Experts of a small language model: 96 experts in each of 4 layers.
Below are experts of layer 5 (counted from 0) of a mixture-of-experts language model. Rows are named router (the router's row for the expert) and show model dimensions 128-255. Each number is 50 + 12 x the weight over its row's rms, rounded and kept within 0 to 99.
After each expert's rows: a language model's description of what the expert responds to. This comes from a sample of Wikipedia text that the model never trained on.

# expert 50
router:70 37 44 39 51 66 48 32 66 40 75 70 31 31 67 62 56 55 31 67 52 55 39 56 45 38 55 55 45 49 50 52 48 70 51 47 39 38 60 61 63 33 39 31 67 23 29 59 49 52 56 42 33 23 67 65 37 45 49 15 41 60 68 41 40 45 67 59 51 41 42 64 56 41 46 31 43 36 54 44 52 45 45 31 51 46 64 33 51 58 29 53 35 66 61 35 53 33 59 31 38 70 59 63 59 65 67 65 43 45 44 49 68 42 56 65 49 60 36 64 50 45 47 60 69 49 46 52
What it handles: Verbs and prepositions reporting competition outcomes in sports text, e.g. won, lost, competed, in the round, Fourth round, against.

# expert 13
router:74 42 58 39 66 61 45 28 44 17 72 57 21 46 58 55 36 62 49 67 52 62 39 81 41 39 57 48 58 41 54 45 38 72 62 44 38 30 60 48 65 42 42 49 49 20 48 45 48 41 66 28 48 38 51 48 31 53 44 35 76 63 53 23 39 47 54 62 43 47 49 72 60 65 46 28 37 37 75 54 62 47 42 45 51 47 55 56 50 57 40 51 37 52 73 53 44 39 41 47 56 51 46 48 65 70 51 75 35 46 42 55 49 50 73 58 68 50 25 64 42 47 46 61 37 58 49 60
What it handles: Last words of outlet, company and person names, such as Herald, Ltd., Jr., .com, plus closing brackets, quotes and exclamation marks, usually before semicolons or table bars.

# expert 2
router:73 51 40 46 51 67 52 36 41 40 70 71 30 36 61 60 41 65 37 50 57 64 53 72 40 35 44 41 58 45 64 54 59 63 56 40 40 52 41 48 59 47 33 57 57 35 41 67 39 57 64 41 38 49 72 62 54 60 51 26 37 62 69 46 51 60 43 51 57 33 38 55 49 58 46 33 41 43 48 33 48 45 48 45 41 47 49 35 54 45 41 66 30 64 69 49 62 43 52 35 43 59 60 58 61 71 65 67 41 48 43 70 41 42 61 75 59 49 34 52 41 44 52 61 39 45 43 68
What it handles: Numeric tokens inside table cells and scores, especially 0 and small numbers, e.g. 0–3, +1, 38, 72.1, 54.06.

# expert 58
router:61 53 42 33 65 56 39 43 50 45 57 56 44 28 56 68 50 93 44 58 55 50 55 64 52 46 68 46 67 39 60 46 41 53 41 27 43 45 55 63 58 37 39 42 57 22 58 68 47 66 52 50 39 52 63 47 39 51 52 36 73 48 67 38 31 47 52 55 56 34 37 44 64 54 36 31 42 34 48 44 52 61 43 33 48 48 56 30 55 47 34 45 36 52 59 44 37 29 55 36 43 49 62 64 52 59 59 61 35 42 43 67 37 74 60 51 54 30 35 63 40 49 39 60 57 58 44 47
What it handles: Middle pieces of foreign proper names and words, such as zz in Ozzie, rov in Aldrovandi, aid in Baidoa, Jar in Jaritz.

# expert 39
router:62 31 35 52 60 52 58 35 56 41 58 73 42 44 59 58 32 73 40 71 52 55 50 61 36 48 70 64 61 35 62 48 44 67 54 38 44 40 71 56 47 52 41 47 58 43 32 74 45 45 76 56 30 39 63 60 46 52 31 42 61 56 73 30 52 50 60 68 53 48 52 69 54 50 36 42 24 21 60 47 48 51 45 42 38 46 51 37 58 58 48 51 33 41 64 67 40 43 55 27 52 57 55 56 64 62 68 67 45 53 48 75 49 64 51 68 55 40 41 59 50 55 45 51 57 60 58 55
What it handles: Commas after introductory phrases and subordinating connectives linking clauses, like However, because, when, where, that, but, before a pronoun subject.

# expert 17
router:78 55 46 30 53 45 49 43 46 24 65 57 35 44 59 59 59 86 48 60 55 60 44 60 44 68 59 59 73 35 62 51 41 64 56 30 41 54 67 67 51 37 25 44 56 31 50 49 39 52 64 54 39 61 51 55 38 58 28 37 71 61 81 34 44 51 65 69 41 33 49 65 62 36 31 40 32 28 54 53 69 52 46 42 40 51 59 34 67 46 45 57 30 49 62 36 53 34 47 40 40 53 58 60 54 74 70 69 32 45 37 56 47 57 56 52 49 39 43 50 40 56 48 68 50 57 42 44
What it handles: Word pieces inside non-English names and words, often with diacritics (ð, ň, ā), plus pipes before vote-total percentages in tables.

# expert 24
router:59 50 44 56 64 56 40 33 45 55 62 71 37 57 58 61 36 57 43 62 51 50 49 56 53 45 56 56 72 47 59 54 63 54 32 50 42 40 48 54 47 57 57 24 68 32 42 45 41 60 66 39 57 49 47 40 35 56 35 33 75 73 59 36 38 65 60 65 54 42 39 78 58 46 52 40 35 15 59 47 65 47 51 39 49 54 64 37 61 49 35 49 29 57 67 42 40 35 48 55 41 47 56 52 71 41 50 60 30 43 21 60 59 37 60 66 57 49 26 58 33 48 44 69 63 58 46 51
What it handles: Word pieces carrying a sentence-ending period in prose, usually before a new sentence or line, e.g. tower., industry., careers.

# expert 16
router:63 48 55 45 59 42 44 38 65 29 52 63 27 36 63 62 30 93 46 66 43 54 61 78 29 29 62 55 57 38 53 56 51 66 42 42 45 54 65 48 80 33 32 40 62 28 31 53 41 37 67 54 29 32 64 58 43 53 29 43 55 58 66 40 50 43 38 62 44 32 36 53 62 46 53 48 25 26 53 42 65 40 51 54 38 49 53 34 71 57 51 50 44 52 61 54 48 41 51 22 52 44 55 50 46 52 54 62 50 32 39 53 47 67 65 61 52 48 29 69 57 55 59 56 90 43 54 54
What it handles: Pipe and semicolon separators in sports and statistics table headers and rows, plus header words like High, Apps, Pld, Pts, H;, A;.

# expert 40
router:65 29 54 25 62 53 47 42 73 47 58 59 35 61 57 71 47 81 52 72 57 63 49 67 43 40 51 51 61 41 74 56 47 70 47 41 40 40 55 52 53 59 36 55 67 47 39 65 52 56 66 39 38 46 42 55 33 60 32 52 66 56 58 20 47 49 44 65 51 31 26 69 56 63 40 37 40 20 51 44 44 39 58 41 51 43 51 38 61 61 36 60 37 57 55 54 47 54 43 38 37 67 57 51 45 47 50 66 43 51 48 49 44 53 46 45 51 49 26 39 53 54 40 60 63 57 37 43
What it handles: Pipes, colons and semicolons in infoboxes and tables, and field labels such as ISBN, Website:, Type:, Genre:, Elevation:, (born.

# expert 36
router:62 33 57 38 57 63 49 37 56 45 48 50 44 43 55 65 53 49 44 57 53 56 33 60 29 40 57 50 58 38 60 56 60 43 57 20 44 38 69 60 60 39 36 32 66 03 38 51 41 59 66 44 45 41 61 55 36 45 27 51 40 62 59 36 43 59 53 56 49 46 49 61 53 70 51 35 16 26 54 39 64 46 47 34 57 51 62 54 68 56 49 32 39 52 48 62 43 28 48 34 41 51 61 62 56 62 53 62 37 30 38 43 51 63 48 60 59 33 31 76 58 59 44 61 55 48 32 60
What it handles: Uppercase letter pieces inside acronyms and codes such as country codes, parties and tournament tiers, e.g. MKD, PDP, UNICEF, WTT.

# expert 28
router:61 51 49 38 62 44 34 58 61 34 59 71 18 60 60 69 49 63 63 55 60 55 42 62 39 33 49 46 67 51 52 62 59 63 43 47 36 49 57 51 69 43 37 38 65 33 45 58 35 52 70 39 35 46 53 49 36 53 40 42 49 74 47 27 40 41 68 63 48 58 40 52 68 59 37 33 47 36 54 46 46 34 39 44 58 35 50 39 54 51 50 48 33 67 60 58 45 26 49 33 45 56 55 63 63 63 58 69 49 40 46 50 55 51 53 68 54 46 22 61 46 49 67 55 52 57 43 50
What it handles: Closing tokens of table cell values: (R) markers, decimal ends like .1), team or venue words like Braves, CA, —N/a, ==See.

# expert 23
router:70 49 43 40 70 56 54 37 55 39 57 68 25 57 47 58 29 63 40 70 57 51 33 63 36 43 52 66 60 37 54 49 66 66 51 49 45 41 60 59 53 52 34 42 56 19 43 44 35 59 55 44 43 45 63 55 42 55 26 36 65 55 47 39 38 61 48 59 47 23 42 86 70 45 55 34 50 23 73 40 52 47 40 56 39 51 50 48 65 60 42 63 29 44 51 59 35 45 48 44 41 71 53 63 64 47 73 68 35 45 53 50 66 59 37 54 59 56 38 47 60 65 48 56 55 74 35 65
What it handles: Prepositions and verbs before an object (of, with, about, at least, attacked, finds), taxonomy Family: labels, and table pipes.

# expert 14
router:73 40 48 31 64 53 41 42 61 30 57 52 24 36 58 55 36 66 38 69 53 41 48 53 25 31 61 56 50 40 57 57 75 60 43 39 42 45 69 55 63 38 38 52 56 44 23 62 40 49 53 41 30 36 51 72 43 47 44 31 72 57 55 40 37 53 38 54 53 39 42 70 75 50 43 31 32 22 57 44 68 46 47 52 45 52 42 39 54 57 20 63 38 55 61 49 38 26 42 39 41 74 58 46 62 60 65 71 27 42 38 57 58 53 56 65 50 50 28 69 46 58 49 49 60 68 44 61
What it handles: Adjectives and participles like special, other, key, increased, limited, potential, major, often followed by for, to, than.

# expert 41
router:57 47 53 38 59 42 47 30 55 34 65 71 28 28 59 54 51 61 58 77 62 57 43 57 34 35 67 51 58 39 62 65 54 71 55 38 30 26 66 49 56 41 39 44 50 27 27 55 50 55 64 53 43 43 56 40 61 61 38 30 50 54 62 31 55 53 53 59 57 56 44 72 53 69 50 31 40 30 70 32 63 42 58 34 51 35 42 37 62 54 40 39 41 51 59 58 43 34 49 33 31 72 53 70 52 61 55 59 42 34 44 56 49 56 49 53 65 39 29 63 43 35 50 65 44 65 42 50
What it handles: Nouns for careers, activities and events after his, a or was, such as career, service, work, died, election, role.

# expert 33
router:55 45 39 49 62 49 47 30 61 35 53 58 29 42 70 53 51 45 47 57 58 49 27 55 35 44 60 57 64 51 44 64 58 61 62 40 44 47 48 51 57 56 40 39 62 22 39 60 42 56 59 24 30 52 58 46 22 47 63 54 93 56 71 45 43 57 56 62 53 45 38 72 69 44 36 43 30 32 61 51 45 60 55 33 19 52 53 27 70 61 48 43 48 69 52 47 56 54 52 30 46 74 57 59 59 47 55 73 50 48 58 55 38 55 57 55 56 44 30 58 39 71 52 64 51 65 39 35
What it handles: First pieces of ordinary split words, usually after the/a, like tra, mod, sal, recept, tor(pedoes), and sq in area figures.

# expert 4
router:60 51 54 37 56 51 53 38 53 29 72 66 31 52 68 69 38 99 32 45 66 66 32 57 40 27 44 43 52 44 60 62 61 66 51 45 48 51 63 45 50 43 41 52 61 57 34 45 42 59 66 61 43 39 70 44 29 43 52 35 65 51 65 46 49 44 34 71 56 35 50 64 49 61 36 33 29 24 70 58 57 45 39 33 46 55 53 44 56 67 36 39 28 52 79 60 49 47 38 34 43 54 60 59 68 66 64 61 39 46 42 69 53 31 61 57 57 56 26 55 47 52 53 72 44 49 56 72
What it handles: Digits and decimal pieces of numeric values in text and tables, such as .5 in 7.6, 35 miles, 600,000, (18.

# expert 7
router:82 40 53 43 50 47 55 45 56 44 67 58 37 41 55 72 43 50 56 65 65 45 40 49 56 43 65 53 65 40 60 47 44 54 40 49 40 48 56 45 55 31 47 46 59 46 26 64 40 65 71 40 32 49 48 54 25 65 37 41 73 53 59 50 36 51 40 66 64 56 43 65 62 32 57 40 42 26 61 44 46 57 42 46 45 46 44 35 58 67 37 52 39 53 61 58 57 41 52 35 51 70 63 49 64 59 75 74 27 53 38 67 49 50 63 65 51 47 26 64 53 52 40 66 54 45 43 49
What it handles: The word the after prepositions before place or period names, plus month names and period words, such as the United States, January 6, Middle, 19th.

# expert 31
router:65 29 34 52 56 48 59 45 66 41 47 60 35 47 57 62 44 59 47 63 55 58 49 56 36 46 65 64 54 29 54 58 46 74 65 42 36 51 59 57 59 51 41 38 52 35 25 72 37 57 73 45 39 42 65 72 45 48 53 40 56 55 66 32 44 58 58 59 47 51 54 70 54 61 34 39 23 27 65 58 60 58 33 41 39 48 62 24 60 67 50 49 33 60 60 55 58 38 55 36 44 58 64 73 61 64 67 63 45 45 36 62 56 51 57 59 54 52 45 66 48 47 35 49 67 55 45 52
What it handles: Connectors that start new clauses, mainly and, which, it, It, that, and plural nouns carrying a comma, such as areas, and government.

# expert 59
router:59 44 48 42 56 47 51 49 53 35 64 60 41 54 69 64 48 55 43 65 72 44 49 47 38 35 64 59 66 49 65 61 47 68 52 55 43 32 60 52 67 35 46 29 72 39 44 51 40 62 51 52 38 50 52 49 41 52 43 43 60 57 63 40 29 57 67 50 65 30 36 63 51 65 40 35 35 35 59 61 59 49 44 48 42 41 56 52 55 65 31 47 30 73 56 43 41 43 42 33 59 64 75 56 69 66 69 65 51 54 44 75 50 51 55 61 46 37 31 64 47 40 35 73 54 64 39 52
What it handles: Personal first names preceding a surname or initial, such as John, William, Joseph, Michael, in credits, tables and biographies.

# expert 47
router:69 38 49 48 50 59 46 30 72 46 71 61 28 33 45 62 46 76 35 75 50 57 40 72 31 65 56 41 65 33 43 46 52 71 50 39 46 29 65 45 51 59 34 54 66 39 40 64 44 61 60 46 32 28 54 53 34 52 35 53 54 49 58 45 40 61 53 69 49 39 39 74 54 48 39 38 30 23 63 52 57 61 40 44 58 47 66 32 51 64 49 45 34 49 57 56 41 41 57 32 45 48 67 62 60 51 58 67 48 41 44 84 40 55 49 59 41 58 29 70 46 56 42 62 68 59 42 51
What it handles: Tokens carrying a comma that ends a list item, especially occupations in obituary lists (judge, author) and tennis set scores like 6–3.

# expert 45
router:60 53 51 32 47 53 46 39 64 49 78 66 35 37 46 61 37 49 48 51 56 50 42 57 36 52 44 51 59 42 60 65 44 72 61 32 44 41 61 65 69 41 28 62 60 23 30 58 57 58 56 38 44 57 50 52 38 54 38 31 30 52 59 48 40 54 51 60 49 34 40 50 68 58 46 42 36 36 46 38 46 48 47 61 41 34 58 37 57 43 39 38 34 66 57 56 70 28 47 30 48 83 52 62 57 41 66 68 28 60 47 60 48 67 55 61 65 45 36 55 32 47 50 62 63 67 49 62
What it handles: Pipes and semicolons between numbers in statistics tables and career-stat lists, plus coordinate markers like ″N and "Coordinates:".

# expert 30
router:59 47 48 40 59 45 35 35 44 44 58 61 38 45 60 51 48 28 36 59 37 60 44 49 41 34 44 39 74 45 58 53 54 66 46 38 26 23 60 56 69 40 43 64 53 09 42 66 56 49 53 47 40 46 54 64 49 54 37 46 71 54 60 51 45 62 49 62 61 28 47 63 61 57 46 39 40 27 54 45 43 66 40 44 39 44 58 42 58 41 38 51 32 61 57 55 48 46 52 26 43 59 57 58 53 68 70 64 59 40 53 60 43 57 61 51 57 36 38 47 50 62 47 59 49 52 40 56
What it handles: Word pieces inside South Asian, Arabic, Turkic and Slavic personal names, often in credit tables, e.g. Adhiy|aman, Om|kar, Niz|ov|tseva.

# expert 8
router:67 54 39 39 59 69 49 38 57 29 52 56 52 42 62 64 40 49 35 64 41 60 41 74 55 46 46 45 71 39 69 62 50 64 48 35 61 35 54 56 61 37 53 40 60 26 39 64 55 65 69 41 35 43 56 55 41 52 46 33 64 69 61 27 52 57 41 44 56 31 30 75 58 44 50 40 24 27 57 49 61 48 42 41 52 47 51 35 62 59 37 59 46 62 65 49 42 37 49 23 36 52 59 68 64 61 57 77 33 50 31 58 38 59 63 65 46 42 32 46 53 38 47 66 56 56 35 40
What it handles: The word "to" after verbs and nouns like attempted, aims, order, helped, plus modals would, will, cannot, must.

# expert 29
router:69 45 40 31 61 58 46 54 63 33 56 68 30 37 54 53 43 60 57 62 55 61 54 52 57 40 58 55 61 41 55 64 58 70 50 62 44 33 60 53 60 46 42 49 59 32 35 40 44 43 55 54 52 44 65 54 51 49 34 49 59 70 75 32 18 58 54 55 60 49 31 56 55 50 54 38 37 10 74 44 51 54 35 37 48 28 46 40 61 67 28 40 32 50 52 50 40 35 72 40 33 48 63 57 50 52 51 71 41 50 50 56 63 57 64 43 51 50 33 58 43 41 43 48 60 57 54 54
What it handles: Words that begin fixed connective phrases (due to, according to, prior to, in addition, in contrast), plus pipes between numbers in sports tables.

# expert 35
router:70 41 41 33 67 38 54 47 51 15 41 60 48 26 72 58 48 66 57 50 60 61 25 57 31 35 62 53 51 38 65 62 59 64 49 29 49 45 66 48 59 32 42 49 58 30 42 51 32 66 61 21 27 60 59 63 30 59 53 43 85 61 68 42 36 59 62 68 48 33 41 58 66 42 19 39 32 22 61 62 50 65 42 39 40 37 60 48 53 54 53 59 42 62 54 32 50 47 52 45 38 61 63 65 57 65 63 61 34 34 51 59 45 50 66 53 41 49 32 59 37 51 48 60 54 48 45 43
What it handles: First piece of a split common noun after an article, such as l in lizards, gl, cl, art, fort, chim in chimpanzee.

# expert 20
router:68 34 48 42 65 42 34 51 49 28 57 62 35 41 66 74 47 77 62 66 60 58 39 64 28 45 75 56 53 21 62 59 61 66 51 42 44 39 55 61 56 41 52 56 68 20 25 39 43 44 64 48 39 55 60 48 37 60 41 37 63 51 58 31 45 50 48 63 52 41 41 62 65 59 43 29 31 17 53 48 64 50 61 29 52 35 46 28 54 58 53 61 47 58 44 51 46 32 48 32 52 70 60 59 52 66 57 70 37 36 44 61 51 51 63 51 50 30 25 82 31 44 36 52 66 53 33 49
What it handles: Singular common nouns right after "the" or "a", especially places and works: post office, city, village, version, screenplay.

# expert 5
router:65 38 50 48 56 48 34 44 64 56 75 47 29 41 49 52 35 73 34 50 70 56 43 59 37 61 41 46 70 41 53 67 59 52 54 38 39 50 48 36 62 42 38 50 56 45 51 55 29 59 61 57 40 37 58 47 40 62 23 46 70 63 61 35 38 56 38 72 55 46 48 61 40 53 44 33 44 30 61 53 48 55 28 44 55 48 47 37 56 64 44 39 40 61 63 47 44 31 58 39 55 62 60 77 61 58 62 65 49 43 36 51 57 57 57 52 43 60 37 68 36 72 43 56 76 43 46 48
What it handles: Military unit names and numerals (Infantry, 1st, Regiment of), plus line-initial tokens, and, And, and table pipes starting rows.

# expert 3
router:58 48 62 34 78 62 42 42 54 34 58 67 28 39 56 60 55 66 56 68 49 60 41 68 38 25 72 67 50 43 62 56 47 73 42 52 32 41 57 55 56 40 40 49 59 32 27 48 22 58 50 54 45 31 60 49 37 62 46 50 50 54 65 22 48 51 65 73 48 51 30 76 58 64 50 46 36 31 60 45 73 39 45 37 38 56 60 53 54 53 44 48 31 48 57 63 50 36 43 41 34 59 43 72 42 54 46 66 34 30 44 56 54 43 51 50 49 35 16 61 53 56 41 39 61 61 40 55
What it handles: Motion verbs and verb particles (came, moved, runs, out, up), plus units and time spans after numbers (km, minutes, months, yards).

# expert 42
router:60 40 51 33 53 43 49 35 57 51 62 56 55 59 55 49 64 65 34 53 60 65 25 42 33 52 59 49 73 44 39 48 57 54 42 47 42 50 58 43 60 60 41 48 55 21 36 60 42 51 66 41 37 56 53 41 29 51 41 46 51 54 62 34 42 56 52 45 51 34 41 65 52 62 44 32 48 36 66 48 58 43 41 30 59 48 49 33 81 52 48 41 47 59 64 48 36 47 45 41 34 67 51 53 41 65 74 52 51 39 55 55 51 66 59 47 79 42 56 67 43 55 59 41 68 72 28 55
What it handles: Hyphens, bullets, line breaks and field names starting infobox lines, e.g. - Location:, Binomial, Clade:, Listed weight.

# expert 57
router:76 42 50 41 48 39 47 43 61 56 53 84 29 61 70 66 44 86 40 83 50 71 58 46 45 41 37 50 76 36 60 42 52 60 59 61 60 32 56 61 64 45 45 46 63 46 46 43 33 40 69 64 32 45 59 55 45 44 54 49 67 66 59 35 27 55 53 61 49 47 40 73 55 46 48 22 48 36 63 47 62 55 49 29 35 51 51 22 64 65 41 52 39 58 56 58 49 46 50 40 46 67 51 65 57 43 51 65 30 36 43 66 50 72 54 54 66 50 42 64 52 41 36 64 66 61 50 52
What it handles: Pipes beginning table rows and labels ending in a colon in infoboxes and lists, like Born:, Founded:, Kingdom:, Phylum:.

# expert 53
router:63 48 34 47 61 37 24 49 55 50 63 59 31 37 74 58 30 43 56 59 61 60 50 56 35 35 63 59 66 38 61 52 42 63 54 51 34 46 56 57 57 35 48 62 69 19 48 61 51 48 64 39 41 44 65 55 46 53 62 40 46 60 64 30 41 50 49 71 50 39 51 60 55 56 41 41 29 25 51 51 45 65 44 49 40 39 61 40 69 46 42 49 41 53 60 67 47 46 57 29 41 60 60 71 59 53 71 67 48 44 49 47 57 59 55 57 47 24 28 49 33 68 36 57 42 69 40 49
What it handles: Vowel endings and pieces of Spanish, Portuguese, Italian and French words and names, such as Historia, Regimiento, la, ista, before de.

# expert 19
router:60 44 39 34 60 57 53 49 43 52 68 78 36 40 53 58 31 90 35 70 59 53 43 65 40 44 47 58 65 42 66 50 48 69 60 55 34 41 64 50 56 47 41 47 50 22 46 43 36 57 71 59 49 45 60 45 30 48 47 29 66 52 66 46 45 63 45 71 55 43 24 67 61 43 37 22 35 34 50 57 65 54 37 41 57 47 38 48 58 53 36 52 39 61 57 55 42 26 48 53 42 67 60 61 58 65 67 66 32 54 46 55 52 50 52 61 57 44 40 62 43 39 35 67 56 59 55 64
What it handles: Tokens inside infoboxes, coordinates and tables, such as St. and Saint in school names, degree signs, 978 in ISBNs, Frequency: and Starring: labels.

# expert 48
router:68 49 44 38 59 39 42 34 47 44 62 60 34 41 70 60 60 46 38 68 48 53 48 57 34 40 57 62 48 41 70 60 52 54 41 25 37 45 64 54 72 35 46 45 60 14 44 53 34 54 57 34 42 48 56 58 47 54 43 53 76 58 62 37 31 59 55 61 54 19 37 69 55 51 37 43 38 27 43 57 61 60 33 38 39 47 67 42 57 49 33 58 31 66 57 46 40 46 52 30 43 70 59 61 57 69 65 66 53 41 46 58 67 68 58 56 51 41 45 63 27 61 35 64 50 63 50 57
What it handles: Medial vowel-consonant pieces inside long Latinate, scientific and place names, e.g. Uberlâ|nd|ia, Gynecom|ast|ia, sk|ept|icism.

# expert 44
router:57 38 50 34 62 47 53 33 49 38 75 63 32 42 69 51 38 52 45 57 63 47 35 64 39 50 39 42 61 39 52 72 38 62 46 52 45 38 59 65 73 20 36 52 73 11 29 63 35 45 55 41 36 47 59 53 38 50 49 29 60 55 60 42 41 57 49 65 51 34 45 66 58 65 63 28 39 41 52 52 51 52 51 41 49 35 53 42 60 49 25 47 30 67 56 45 46 35 28 29 49 56 77 71 65 75 65 49 32 38 39 60 35 54 61 66 64 42 46 59 41 46 43 55 50 49 47 59
What it handles: City and place names within sports club, university or company names, e.g. Boston, Crawley Town, Kansas City, Harvard.

# expert 43
router:70 38 43 47 57 54 40 39 52 25 71 59 36 48 63 69 56 67 49 62 72 50 38 71 32 55 61 56 63 46 54 68 50 63 54 60 50 31 71 56 58 37 42 45 58 20 37 46 51 43 52 48 30 31 55 56 27 57 45 39 50 64 72 44 48 54 55 56 41 35 38 65 55 52 48 44 38 29 57 56 66 42 56 22 46 61 58 30 47 57 32 51 38 54 63 33 54 37 44 29 46 56 65 88 58 68 51 57 39 43 47 61 33 50 64 66 57 49 38 68 43 43 52 51 46 47 32 47
What it handles: Nouns about sports and entertainment, such as football, League, Cup, -yard, season, film, music, especially in match reports and award names.

# expert 61
router:71 36 54 39 49 60 53 36 67 56 58 68 46 45 58 64 44 53 49 69 52 51 52 46 37 42 62 62 82 48 54 72 48 60 47 44 31 39 63 53 61 46 41 43 57 45 25 61 40 59 69 48 50 42 52 57 42 47 39 39 67 43 53 26 43 62 60 67 46 36 22 64 62 68 57 29 37 21 66 65 58 56 46 41 36 36 53 26 55 59 38 60 38 54 59 61 52 28 47 52 44 62 65 64 59 68 70 75 49 24 45 55 65 69 53 55 43 26 42 56 46 62 53 66 39 55 46 55
What it handles: Line breaks ending list items and infobox lines, plus infobox section headers such as Personal information, Scientific classification, Area, See also.

# expert 1
router:73 49 44 51 70 56 43 37 66 41 57 68 43 36 41 71 53 59 47 70 66 48 32 63 55 47 49 63 64 49 48 65 51 50 45 40 44 33 57 43 56 62 32 24 49 42 46 61 48 64 60 43 52 51 54 64 39 46 53 36 56 63 67 45 55 67 59 45 67 51 40 75 61 37 43 37 30 33 75 66 50 50 46 36 45 38 56 36 49 54 55 50 37 41 79 61 55 51 56 39 53 57 61 67 57 44 62 74 32 54 33 64 48 53 72 66 61 39 20 73 58 49 35 68 44 58 42 40
What it handles: Single-letter word starts such as c, s, t, C split off rare words, plus after, before and due to, such as cama, sepal, before heading.

# expert 6
router:55 55 44 55 50 50 49 35 58 45 65 66 55 37 67 68 54 48 48 67 61 71 43 72 50 60 55 55 67 46 50 53 53 60 60 47 38 38 59 53 63 46 45 52 77 15 34 53 47 49 58 60 33 45 62 45 49 61 41 49 78 53 62 27 43 50 44 55 55 49 46 76 58 53 30 26 31 37 64 41 57 50 41 36 38 39 44 43 56 69 39 52 40 60 66 50 42 47 36 37 39 51 68 76 65 64 42 78 38 55 52 61 56 60 51 62 58 59 39 77 35 30 29 65 52 56 43 52
What it handles: Pipes, list hyphens and field labels in schedules, sports tables and name lists, e.g. at Missouri |, Publisher:, Colchester 1-2.

# expert 11
router:73 36 49 31 60 50 47 35 69 31 73 48 34 43 59 55 57 66 44 54 54 49 42 63 50 37 48 43 45 39 55 63 41 76 53 37 43 46 52 23 54 39 40 48 61 21 27 61 43 52 62 45 44 46 63 57 41 51 43 35 45 54 72 30 34 49 53 74 55 58 40 68 57 65 45 31 29 31 61 43 43 64 46 45 54 45 63 29 66 65 43 54 38 48 55 43 45 40 61 34 45 58 56 52 53 75 62 49 40 51 33 70 47 47 42 55 55 47 37 68 44 31 36 51 52 49 39 50
What it handles: Subject pronouns starting a clause, such as he, she, they, who, usually followed by was, had or is, often in biographies and plot summaries.

# expert 15
router:63 28 45 44 64 60 48 51 58 41 62 52 37 46 67 60 50 65 56 59 48 49 50 51 38 42 36 74 64 43 76 62 63 64 53 34 32 48 59 51 53 61 38 46 65 30 23 49 40 61 58 39 43 51 54 59 24 43 32 28 58 50 51 54 41 39 51 50 54 39 28 83 68 76 45 46 37 37 55 45 67 46 47 28 54 45 56 42 65 69 40 46 40 66 59 65 41 38 54 43 30 63 58 59 58 51 57 69 49 40 43 56 42 52 51 51 54 46 27 63 42 52 40 56 66 60 34 46
What it handles: Past participles after was/is/been, like written, released, published, named, plus the closing = of article title headings.

# expert 27
router:69 57 50 55 59 59 24 25 54 22 53 63 36 25 48 65 52 55 52 66 65 47 47 59 28 38 59 59 46 46 60 41 66 61 41 52 46 33 79 45 70 59 45 54 52 17 33 33 38 52 76 55 32 45 49 58 42 55 48 26 65 51 60 45 40 46 52 69 48 50 41 67 61 63 43 33 40 37 50 47 63 60 51 38 53 54 55 50 54 52 33 61 51 50 55 39 55 45 42 29 38 78 51 63 56 69 60 50 40 38 38 52 50 51 56 56 40 42 19 65 70 47 54 64 64 61 32 55
What it handles: Adjectives, nouns and word endings describing activities or qualities in narrative text, such as free, signed, young, acting, -ing.

# expert 62
router:56 46 55 43 59 53 58 31 53 46 65 56 46 51 56 64 55 52 44 72 57 66 30 58 46 59 52 55 72 48 53 66 36 60 50 33 40 34 54 36 50 45 53 49 59 35 37 64 37 60 58 41 39 37 67 55 38 54 62 34 41 67 65 55 49 56 55 61 51 47 36 78 55 55 52 30 42 29 52 43 57 47 60 34 45 38 48 41 65 57 43 50 38 68 64 56 46 52 56 40 39 62 64 53 57 58 77 68 44 42 42 62 54 65 53 57 70 52 31 65 55 44 25 54 67 49 37 48
What it handles: Month names, "in" before years, day numbers with commas, and pipe separators starting table rows in dated listings.

# expert 10
router:62 36 41 44 54 53 50 47 69 38 51 63 45 53 61 50 48 60 39 57 55 55 44 70 35 34 73 67 58 29 71 50 59 62 41 28 29 44 60 47 49 57 40 32 71 42 37 68 28 48 56 50 41 37 50 72 41 56 60 33 71 66 88 36 31 48 47 43 56 36 55 65 68 52 32 38 30 16 61 37 74 55 47 53 37 49 53 36 51 72 49 54 43 46 60 63 44 49 54 38 48 54 50 53 74 49 65 71 30 54 59 66 45 58 50 51 46 43 31 64 54 42 50 53 59 67 50 52
What it handles: Conjunctions, complementizers and speech verbs that open reported or subordinate clauses, such as that, when, if, said, stated, plus line breaks after quote colons.

# expert 9
router:56 53 51 42 59 47 52 39 42 42 60 62 35 43 64 67 38 65 30 67 68 76 37 60 47 46 57 54 58 40 63 52 53 70 44 29 38 42 56 59 52 46 40 44 63 39 34 66 37 57 65 34 42 39 72 38 44 60 46 21 54 47 54 43 49 54 48 66 62 47 46 78 74 47 52 34 41 16 54 32 52 48 37 30 52 41 52 42 58 63 41 38 28 59 70 64 45 41 53 27 32 72 60 50 51 61 55 72 33 43 43 59 76 61 52 63 62 59 34 63 50 55 52 63 53 49 40 53
What it handles: Prepositions introducing place or time, mostly in, at, of, from, near, until, as in "Battle of", "born in", "died at".

# expert 49
router:76 41 43 39 55 57 48 41 30 36 69 69 40 38 56 61 23 50 47 64 60 58 44 75 45 28 37 36 57 40 61 60 37 50 47 49 43 39 58 52 63 49 44 44 55 34 37 47 44 47 70 56 52 35 66 65 30 60 55 33 68 65 62 55 41 52 40 60 55 42 43 64 68 51 59 23 33 38 59 45 52 52 59 30 52 32 53 40 53 63 45 64 44 55 63 69 38 49 43 34 24 54 62 61 63 54 59 69 52 42 35 56 37 37 67 50 46 57 32 47 41 51 41 65 69 49 54 51
What it handles: Four-digit years, often recent, in birth-year brackets, film lists, succession boxes and dates, such as 1990, (2009), 2026 season, plus century.

# expert 46
router:65 41 41 40 53 44 30 37 49 27 59 55 42 41 59 69 44 48 47 64 57 65 50 63 43 41 51 64 53 30 65 58 58 71 57 52 45 38 63 50 71 23 46 47 72 35 33 52 36 47 57 49 28 44 55 56 44 49 27 44 77 69 62 38 40 46 50 78 46 36 40 59 64 53 42 29 36 29 67 53 49 53 52 34 57 43 68 47 57 65 20 65 36 57 62 26 43 41 34 26 40 42 67 57 58 67 53 58 35 37 48 57 48 54 56 53 56 38 42 59 51 43 40 46 48 64 41 64
What it handles: Word-final pieces and evocative nouns in album, song and show titles, such as Kink-y, Slipper-y, Dead, Dark, Blood, Dragon.

# expert 52
router:65 30 38 44 51 47 42 43 49 41 79 64 34 41 58 73 26 60 42 49 64 59 44 61 42 24 49 49 63 42 53 63 57 63 54 49 49 51 61 36 78 38 41 61 57 20 34 49 38 43 63 32 28 36 50 45 35 51 31 47 53 70 44 16 44 52 45 44 55 55 28 66 66 59 49 46 34 20 60 51 57 50 50 51 50 37 49 53 70 52 48 49 39 51 60 46 50 35 45 32 31 80 55 61 58 64 69 60 44 44 40 60 46 51 55 48 52 47 47 66 29 31 43 56 52 51 37 79
What it handles: Nouns for offices, ranks and roles, such as President, Minister, member, King, Ambassador, director, footballer, often before of.